{"d_model": 384, "moe_layers": [1, 2, 3, 4, 5, 6, 7, 8], "balance_bias": false, "groups_per_token": 2, "lr_router": 0.000322, "vocab_size": 32000, "norm_eps": 1e-06, "dataset": "wikipedia_en"}
Below are experts of layer 2 (counted from 0) of a mixture-of-experts language model. Rows are named router (the router's row for the expert), up (a neuron's input weights, with its number), down (a neuron's output weights, with its number) and show model dimensions 256-319. Each number is 128 + 24 x the weight over its row's rms, rounded and kept within 0 to 255. Numbers have three digits each.
Before each expert's rows: "gets" lists some tokens that make up at least twice as much of what it gets as of all text; "comes after" lists some tokens at least twice as common just before its tokens as in all text. This comes from a sample of Wikipedia text that the model never trained on. Tokens count by the router's weight.

# expert 5
gets: ":", " \"", "-", "|", " —", " "
comes after: "\n", "-", " ", " (", " \"", "|"
router:128107170082157124114115133118143144161134138100140133137094124094137094149135119117123134166117128174127164103084157124117110159160148100129114171105145102131159115082106124095079111101123109
up0:087100115126148121138136136103125089119133106075163105128120146121141135106140139091175129140091106149153108132133124129113129143121151110169148156120104104103132117127109133180114131136116108
down0:136121116130108134134081091115136115153117154080126140135123124119103106139150128160160164172128118083148153125117097185145125128099119094139144162138102106110102150114126098094089106083133141
up1:090157137140091131114086114145111157163139130127098124102115147103154112130153151106160131152075133122118194097102167157091134134130151089174119121122169174142111100134096124147102124116121108
down1:159085093115124114139110159093126134138105097082102126152128103104074115128116102166129147158115137130154156104112150143126174122096134134124139108132124113064123132080129148147141132117101138
up2:148120129080128134169129118127133122108135123115114190121092139097126154125151146108117117139075099156133103147124116148127123140160143117115098123091111166135116122129130092106112089149121130
down2:113106152114154125137163098132083198125161128142138171107119142122150116137162141134135142140125135106109107153080142140162140123092137111146160137143146092123112146129167108128165169101156187
up3:132158187121133143134179104102135104168111155138159079146174112138147101121158119130126139152106141212160150128179134123163111172092127110055143095129104123112112133095128175151145117124111106
down3:183143108120073115148095164123167116036119156112076154108129160148151168127158144167156132123105129104109140142088148168129122119103098136130100132154132154165108109150163078149091144154164135
up4:132079088138170080105109103153066138126102125112077124075092125117129129143146179110133097200130128114103107095133153104093168129128153096149158125116156166118134130110115118113107140140160123
down4:113099134111149099127155147105157164158112095166160143157155128159136141112115108152114164134161086117136140140123141124154134123140123108131130178146130096101137192112172137124071131099131125
up5:136101150088154130083168150183147141134167141118104124148112129138164097099108134113110162125126159149142128114086091119113131138125153130089145135115131115136151145096131121104140151123129113
down5:129122147134121105147140120122116158101128139114161128124123124116139147104158173142133104117150115096102117103141140191139107131115088128112121121149139152167143163173164090176133112137149116
up6:118126176121164126124142153137152141126142113152138093117136127128167118117132127138121158092113087130164170094097137150129143118146153168089141130154106128113147118081105136115106120107138106
down6:154122145142095104118102158149164130082111144136121181112110122088121132175187148123179111150139142075161112107141121142120103097126074146149097124138133109120145154178112115161124108131157153
up7:138127137148179125115126127111130102144139130147127070176162138151154093128091154113133165104124148130161136086095156111158121107174142105100114086141140111142200147078099135088097100117096137
down7:166166132109099076115099135122145142095104104169085154086155118186124130147146141140165085143158080133131127154177112116103128130079125148083127134146118102099134111180144148178150147126137113
up8:127069168107175159109125152130147111164127134147149118130155130149131099131120128126113137103115130111126177074100178111131084162169165148095115121119164124126118142062098115113102092147093114
down8:160152120100085087121108139112137138114127130157078148094119123108114137134144176135155105172133108124125105130161140109121165135136063131143107111123105131114139111172114109180155113141138151
up9:117102120145156109128103157163115148140115139097109161111082121114114142130156096132115137128164145141135167088125136068115150097122115111175153103127161153102113101127108151092156157073123122
down9:142080085103112126124114136155160162126087133152109165138130117125115131079130112158116112156143145124131118112128148141108146164120140080129137142179121127124140121147107155156131179133074131
up10:136102162142118084136165102110131152169124098160163148158172084177127117139112117135148149151105162156146123094116133093181113117144159127134089136097122099078112169091135150145097154135132096
down10:141175100123102124122106131079130073106116181138108107098176161149113138145180117109130097149174122142120131203140124131139117139100102113129104138123097158167068108123137098154136126134119132

# expert 1
gets: "s", "\n", ")", "ly", "es", " States"
comes after: "\n", " in", " In", "In", " United", "–19"
router:151128138126130111150100121143097126134143157104153142115136076132154122078143087114115138115202119140163136110114178102133109140120103119114116127150182118138152104105103153130107120104170104
up0:099150124154123152077124163122138133130133120139066149122136118145115164151162130104134126120134118094138131153132121102120117114114064151119173095125145100134121137139157097169180179134141147
down0:138166128111108071149123097137145141150124147117137058121100132131130140116098117147117143126126100126091132090149129071118125130144086115160097115131119133174154117122101110132079117143120097
up1:137141095125142117168121126134157141140113191094164141132114110084139161103134093126131153142142149146146121132121122119114148160120148102136115166136153103136134180147118122112108124113143175
down1:157140094170098202156130116142111111156096123146091139094163100156150162142135111124139159153137112139159138148126073156077138180151093130132148137140116147135119098150101048110116156185066146
up2:167097117115138090127156103092108121133120154099157181162117180108097180128091140133138149156138172130122127142124144152085137135127137142072093183133117156121155146174101113128111099111154105
down2:142117130142091076144151118135147161119126148128120202108139124085130147153080104113182140134124155087135142163094139148159126152068113155083128173123091098125134137145070097131107070151120161
up3:154146123109166101110137106141133188126115117102167153095138093160119120128141093131124158136120092131135145118129168093122119131101147135132144154154124115125169136109109116151099139116141123
down3:145145116133083150144103131137163088083106135128117159127125104131071143126105120128159086147138127117110122154172096128153143175139116145115092117128099081133125141172105139138110097120104137
up4:167152122127119117144111119157144148142152139138159181100130128118110121120172100138155148106142071153104159115146154122125123078088092093125145177131136119144144114133104125146138135122151171
down4:105114097160103118119112139190140097139114148144160137128139124135101125143097100186151121110160123131149140156135133117124120126128131132135081162138120120118152114154068095146106103141087178
up5:097078137108091096154126141209088132148108146108138102123118155135145137104140116133157138079151139128169150096127124174120109134152167110140107119136118116100125132133141076134145121124120114
down5:119152151096095160136108112122108143141121105138148099114129135117132131157122142121153147124154148179147129143078136178080133174146133133154150146157093166162140103089137097120093127140108114
up6:128123132136140127114109117153155090120135147162155116134130157148144109158140121056109118082100139150141122098141121120111132118133151135133125120145114129148113124080183075142157143130122098
down6:144117103141117118139124110067150141129146105115110090144149139160118092091140145078123115146106119151154151166165099130146131085114145148136090096137101122174140136138100198150167098104137128
up7:110128125108084117126142159149105126140151117083137155119122161109150089125105115136126142122082158114181155134133047119121115119122133125112087107144116124113152138110116145128161127123182130
down7:115121101121156115141138148142091179141143127100124088093104121145146155113130130214150174153167106138142125184083115138109114166122167123151107148132119144106136090139118170109088112103146158
up8:151140139116091142161119089125147149108131081165161153083133129122147071137105117131139110137148056116114139133112169126131134103111076089153158163136137120103171127146127152128125120127144151
down8:126120105153111102139118101130119113147093146123127124151116112088101142119127151192130120115136136086156106107148103116168119142146128136105101143115168104099142149106083056123115088130120136
up9:127116105128119111162109096173095103116126168126128120136158117098119129125174113121131135117170123111154126131164138166108133163091144125132098092138133170112132141120123144169090135098157137
down9:144172142110140146135130135137132119112128109129111128138131094171143124162095131093188173130119141127133094080104161104153145172162094109176160084104100097141152125155119071119097118124112126
up10:184155098098127090124115116121115110114162140110142104131132151113131151128148147131141110106081137127128113154093162136117162138099141110100069124100131157139109188137120147126105125130134120
down10:154083155106134120126174158126133138136095111141121158137132096143141104140103129118129126105115151112157121102149071133161094129131162169129170124118152135112118130120097110136167145160116108

# expert 11
gets: " the", " of", " a", " The", "The", " in"
comes after: " of", " the", " in", " to", " on", " from"
router:150132142132144111128093132139080086143164144095153118200113061136112130083131128094098149106146095117147143120130117115108113167139102099140113137077159148159140130111144173119125107102145111
up0:090186132162104156116116107162118115109105121127144131150146107123118155126122117143127134090118100133127130103137197133108115127139135141083165136102154148078126105110167164143134171084107155
down0:160090104099127125139096140141139122084162110121119116125132129124150157110146173145141089130122116090134141102187124147121146164108103122121123156152102132148100164170116108112089141165152095
up1:126112128123122114098100120143082112161179136104128130171108092140128103172133134127153169113095099122106162133132109144200128137124123091108127119151133153182112119107130143118133114108124136
down1:124133100163139100142142082119123176138125092114111126098150119178128135088147108138173127123132124148151105120153128165102122118137087121139165112153131129114134090106105128154098115129145168
up2:141117104177138113144090162102126137147073111158100121149151128118113100113121157109108119106151205128099148127131133141152127170142172104109123112142113139109139127114169174128169136175124149
down2:115146131116114152146124099158100097115124108121101135101115098126096162116161098171121150131111162142125120134115110161180147147139126155133114133140131160173136153126127119159071153126130094
up3:161132123133079117193128115154150109088160144167122128115131122128118106122142141132128130149122075143118118123136111137130132127157171103126122146095149167107099148169101141141118117126088107
down3:091174126141172122109120141170120123137127153138101118157098089136126132127113151140097141132122140122069084108144140132118138109101101105103127103093105061098129150136163124183107098154114152
up4:115125172112078143101101141098078139110159151082156124164125088140127131117185137139139153127153144083136169130118110145122134129142136122125162105120121179123119154105118138121110153136113130
down4:139123122157163094111126149115174141131131098139127132122114172095151139113120137108126161137128110180132097113097151111126143120128094080134116149143151120152153086166136103138144082163169163
up5:134137099170141146130187167143123119123156110116099135091149088125108133111109131149120126128141155114115123133116146100127140135130152124115168148139136126125149162098101121119127107097134168
down5:157143144092165134147084120121155116134113125110111163183146075116150162122141124134104154104118130129127165128078166096160132172130151104133133133122127116150074154126171111106125146118155063
up6:142162120172143129173141136096149115123104113128125125099142135154117069120144140141133089136110139117106151129132154138083158120121128128147124141126113088076110130119146111137126104162148154
down6:147095158091121127125131102145088138138165126100092135126142133127089157141098112158136196154140131176129144122120102167186116158126170133156115130110163143178152130078104122093104126132133099
up7:102123142192168127106109107183129085143159118118104158144143105139138127139191115152153157112118125140183153111143124113110145140145138144136147093098139137129131120123115160147121143110080139
down7:104100122144121139136116144154101174125142108098112089115122125140118111149064160136132119104149151096110093188157091161108103112106149157109141136185106174126103130132153144122137122129163103
up8:093121163152141128110147097132140101124122111139126126100127105143133143093132157149148206087151117124133135097115162117122132129151108134118166143085129124111133156128134118180136185073105128
down8:155118106126100166182061143078124116114133155125136162169094155111177130159097141103131155128137126106095200176155161130150154108073117096101124113121114136144098117155109114096112154122167119
up9:135098149123144094147124090082117095137121119121146167146100092111119149110170139150147149087116092102152114111108185087107122143183110160146111121092163155155153118134135168111124106127154153
down9:111103097168127128107155166126124135087134108140074122094150106069109153124103101104155155178113148137125127113145083173148078145109170117108136127161162086113115133131119105102140107128083147
up10:164092156098152108129138093078134162147139126147146140113110147134145109091147158128153132141138132103103129083125127114156148089160147127154125137149084189116111148087083086108125128075077108
down10:120108106140125124135150188163122142143132141106099142129135135139082126121127156157123157117152088136138157124138151150125108124120142105128106096154134124104180110180161117109145135136192134

# expert 6
gets: "\n", " the", ")", "|", " /", " –"
comes after: " |", "\n", "|", "'", " for", " won"
router:153107150107107130146136143109131146148126135123135138150107093103125106106118101116114121133143081144144157100124117135151093127110124086137129160163156122183118109120126150103109099110130139
up0:139113098135154149150164119129142100161120148121104142107139126119107135070159130146131124155103109147096087100129147070171162136121118144119149081115174151131095142146113100180147099138082125
down0:117111140176097152093131095142136167142122130095085111140116106176111120143125130112121146122120128133091127126102101154129121105120134140126108159128148126126147110105108183154069105095131106
up1:108121190119132102122125138129127169164153161090117108148115110137108116155119128123085128117172103133132116102088090157127139116097131082134143127101119148185107104098107119149138067110109128
down1:090105126128137112126089129167200059147112154102134177115145128128100152132096138090148126120144076163115132141134135139085115130140097123099122123099115113140140130163095127095100115120141106
up2:149102105120097147155113076114127062119146126105142147124142165127141089105141090115152127111128120170105137103162122137147143135139100121131159093102156135145071120135148127157129102161118150
down2:180094120130129127133160098127174160138112120126111135116123165168100122135147154117160150125141117147108128119145125120110113126111163135103121132133153118121126071130146153154150104106117110
up3:123145146130143115114121075155126133134146142130184095180090123113120096152145117127118152108091115111126130150100129126123134187153191097114125130120088116154161152121069111092114091088082103
down3:123144145138119106120161156139195109140117140111123163120119143099132131148124174135149111136143143134125121123132115122133101129117132133150152148174124132117138106143133103148154147117136156
up4:122146125108122110156162145180150123102129130141091150087144116108130161128133136138153127114159108106151127120117105085121171157136168154120121163131126127144097101112122106129102152143108143
down4:101098122119113159100168104109091136123159125119141111145174125137127111125111093142100158169156126151132173114110108163127124138121111137099153115136134074094139152103070125092086127112141140
up5:141152130111105123120103111140120124141115152112144097147112125108114131123109159137164157139130144120141139107110148161140117146128117107128111109168115089167133102137143130099151142138123117
down5:086125113128087134147143135107059167111162146148127104148133112121140144142098128118178115151162148123096138124168186158194104096150137106116129156155122103130151128105141147131125114135101090
up6:120150136164116128117119160132125129109139133151154107138120131109116121149132130143108109055102090136128143155092114137137184080141114167095132099147153148114119132142116120131201123131141134
down6:103132140171116118141146173155152069121186104135152136105123133138089123116116122167099149161112107124111108105109116098131146111124090131160133156112123136104111119138115133080114105164153098
up7:124115146155137131140144172080153140165124139130096147131104172129135073123131137140116162156138144108116168144128099110158123146108138143136162138126106162126099113109099111076097116139094124
down7:140129063092146123131079085124141118106136143125121146136153088103157143112149133117113134114144139140176153129127142101105125172140117135111101123134113101115183153155148135176142137100111129
up8:087123124120116177137135121158139134130100142142128163095146130126102146132107123146137121124130174162129138103146180154110117103096088155134149159137131123120129132136166118132146162148113167
down8:158114118115177143118076143122109131146166110178179127148116174123141151117104099122102152116115088124124133121158129123104147128102115113118132119099137096123125107125144144147085132163113121
up9:113151138141140127135152119152151096137086147147086161097140112112130131078124154175133128133101140129120108119081131092200147130115167155140151125124159135092114144143082098162138145155128104
down9:116123131147103122081120093148141168139148124109116123156121090139124125122160089119117150113113141096121128105088111160142138110139123159111104143123149131115121143088110143121084108100133134
up10:115115187160161134162150114114148144157124154121118093118138161091118090101127134123181107119131094140165133144146082154119109126127136191145124107171096128146082107117094127115087095149095135
down10:175095083088091103128125114127061119094162132091162143172129085122171186137128151160134181160086141129135133117157103126089151143152107120132118146139115091135114119176109078133136161103120115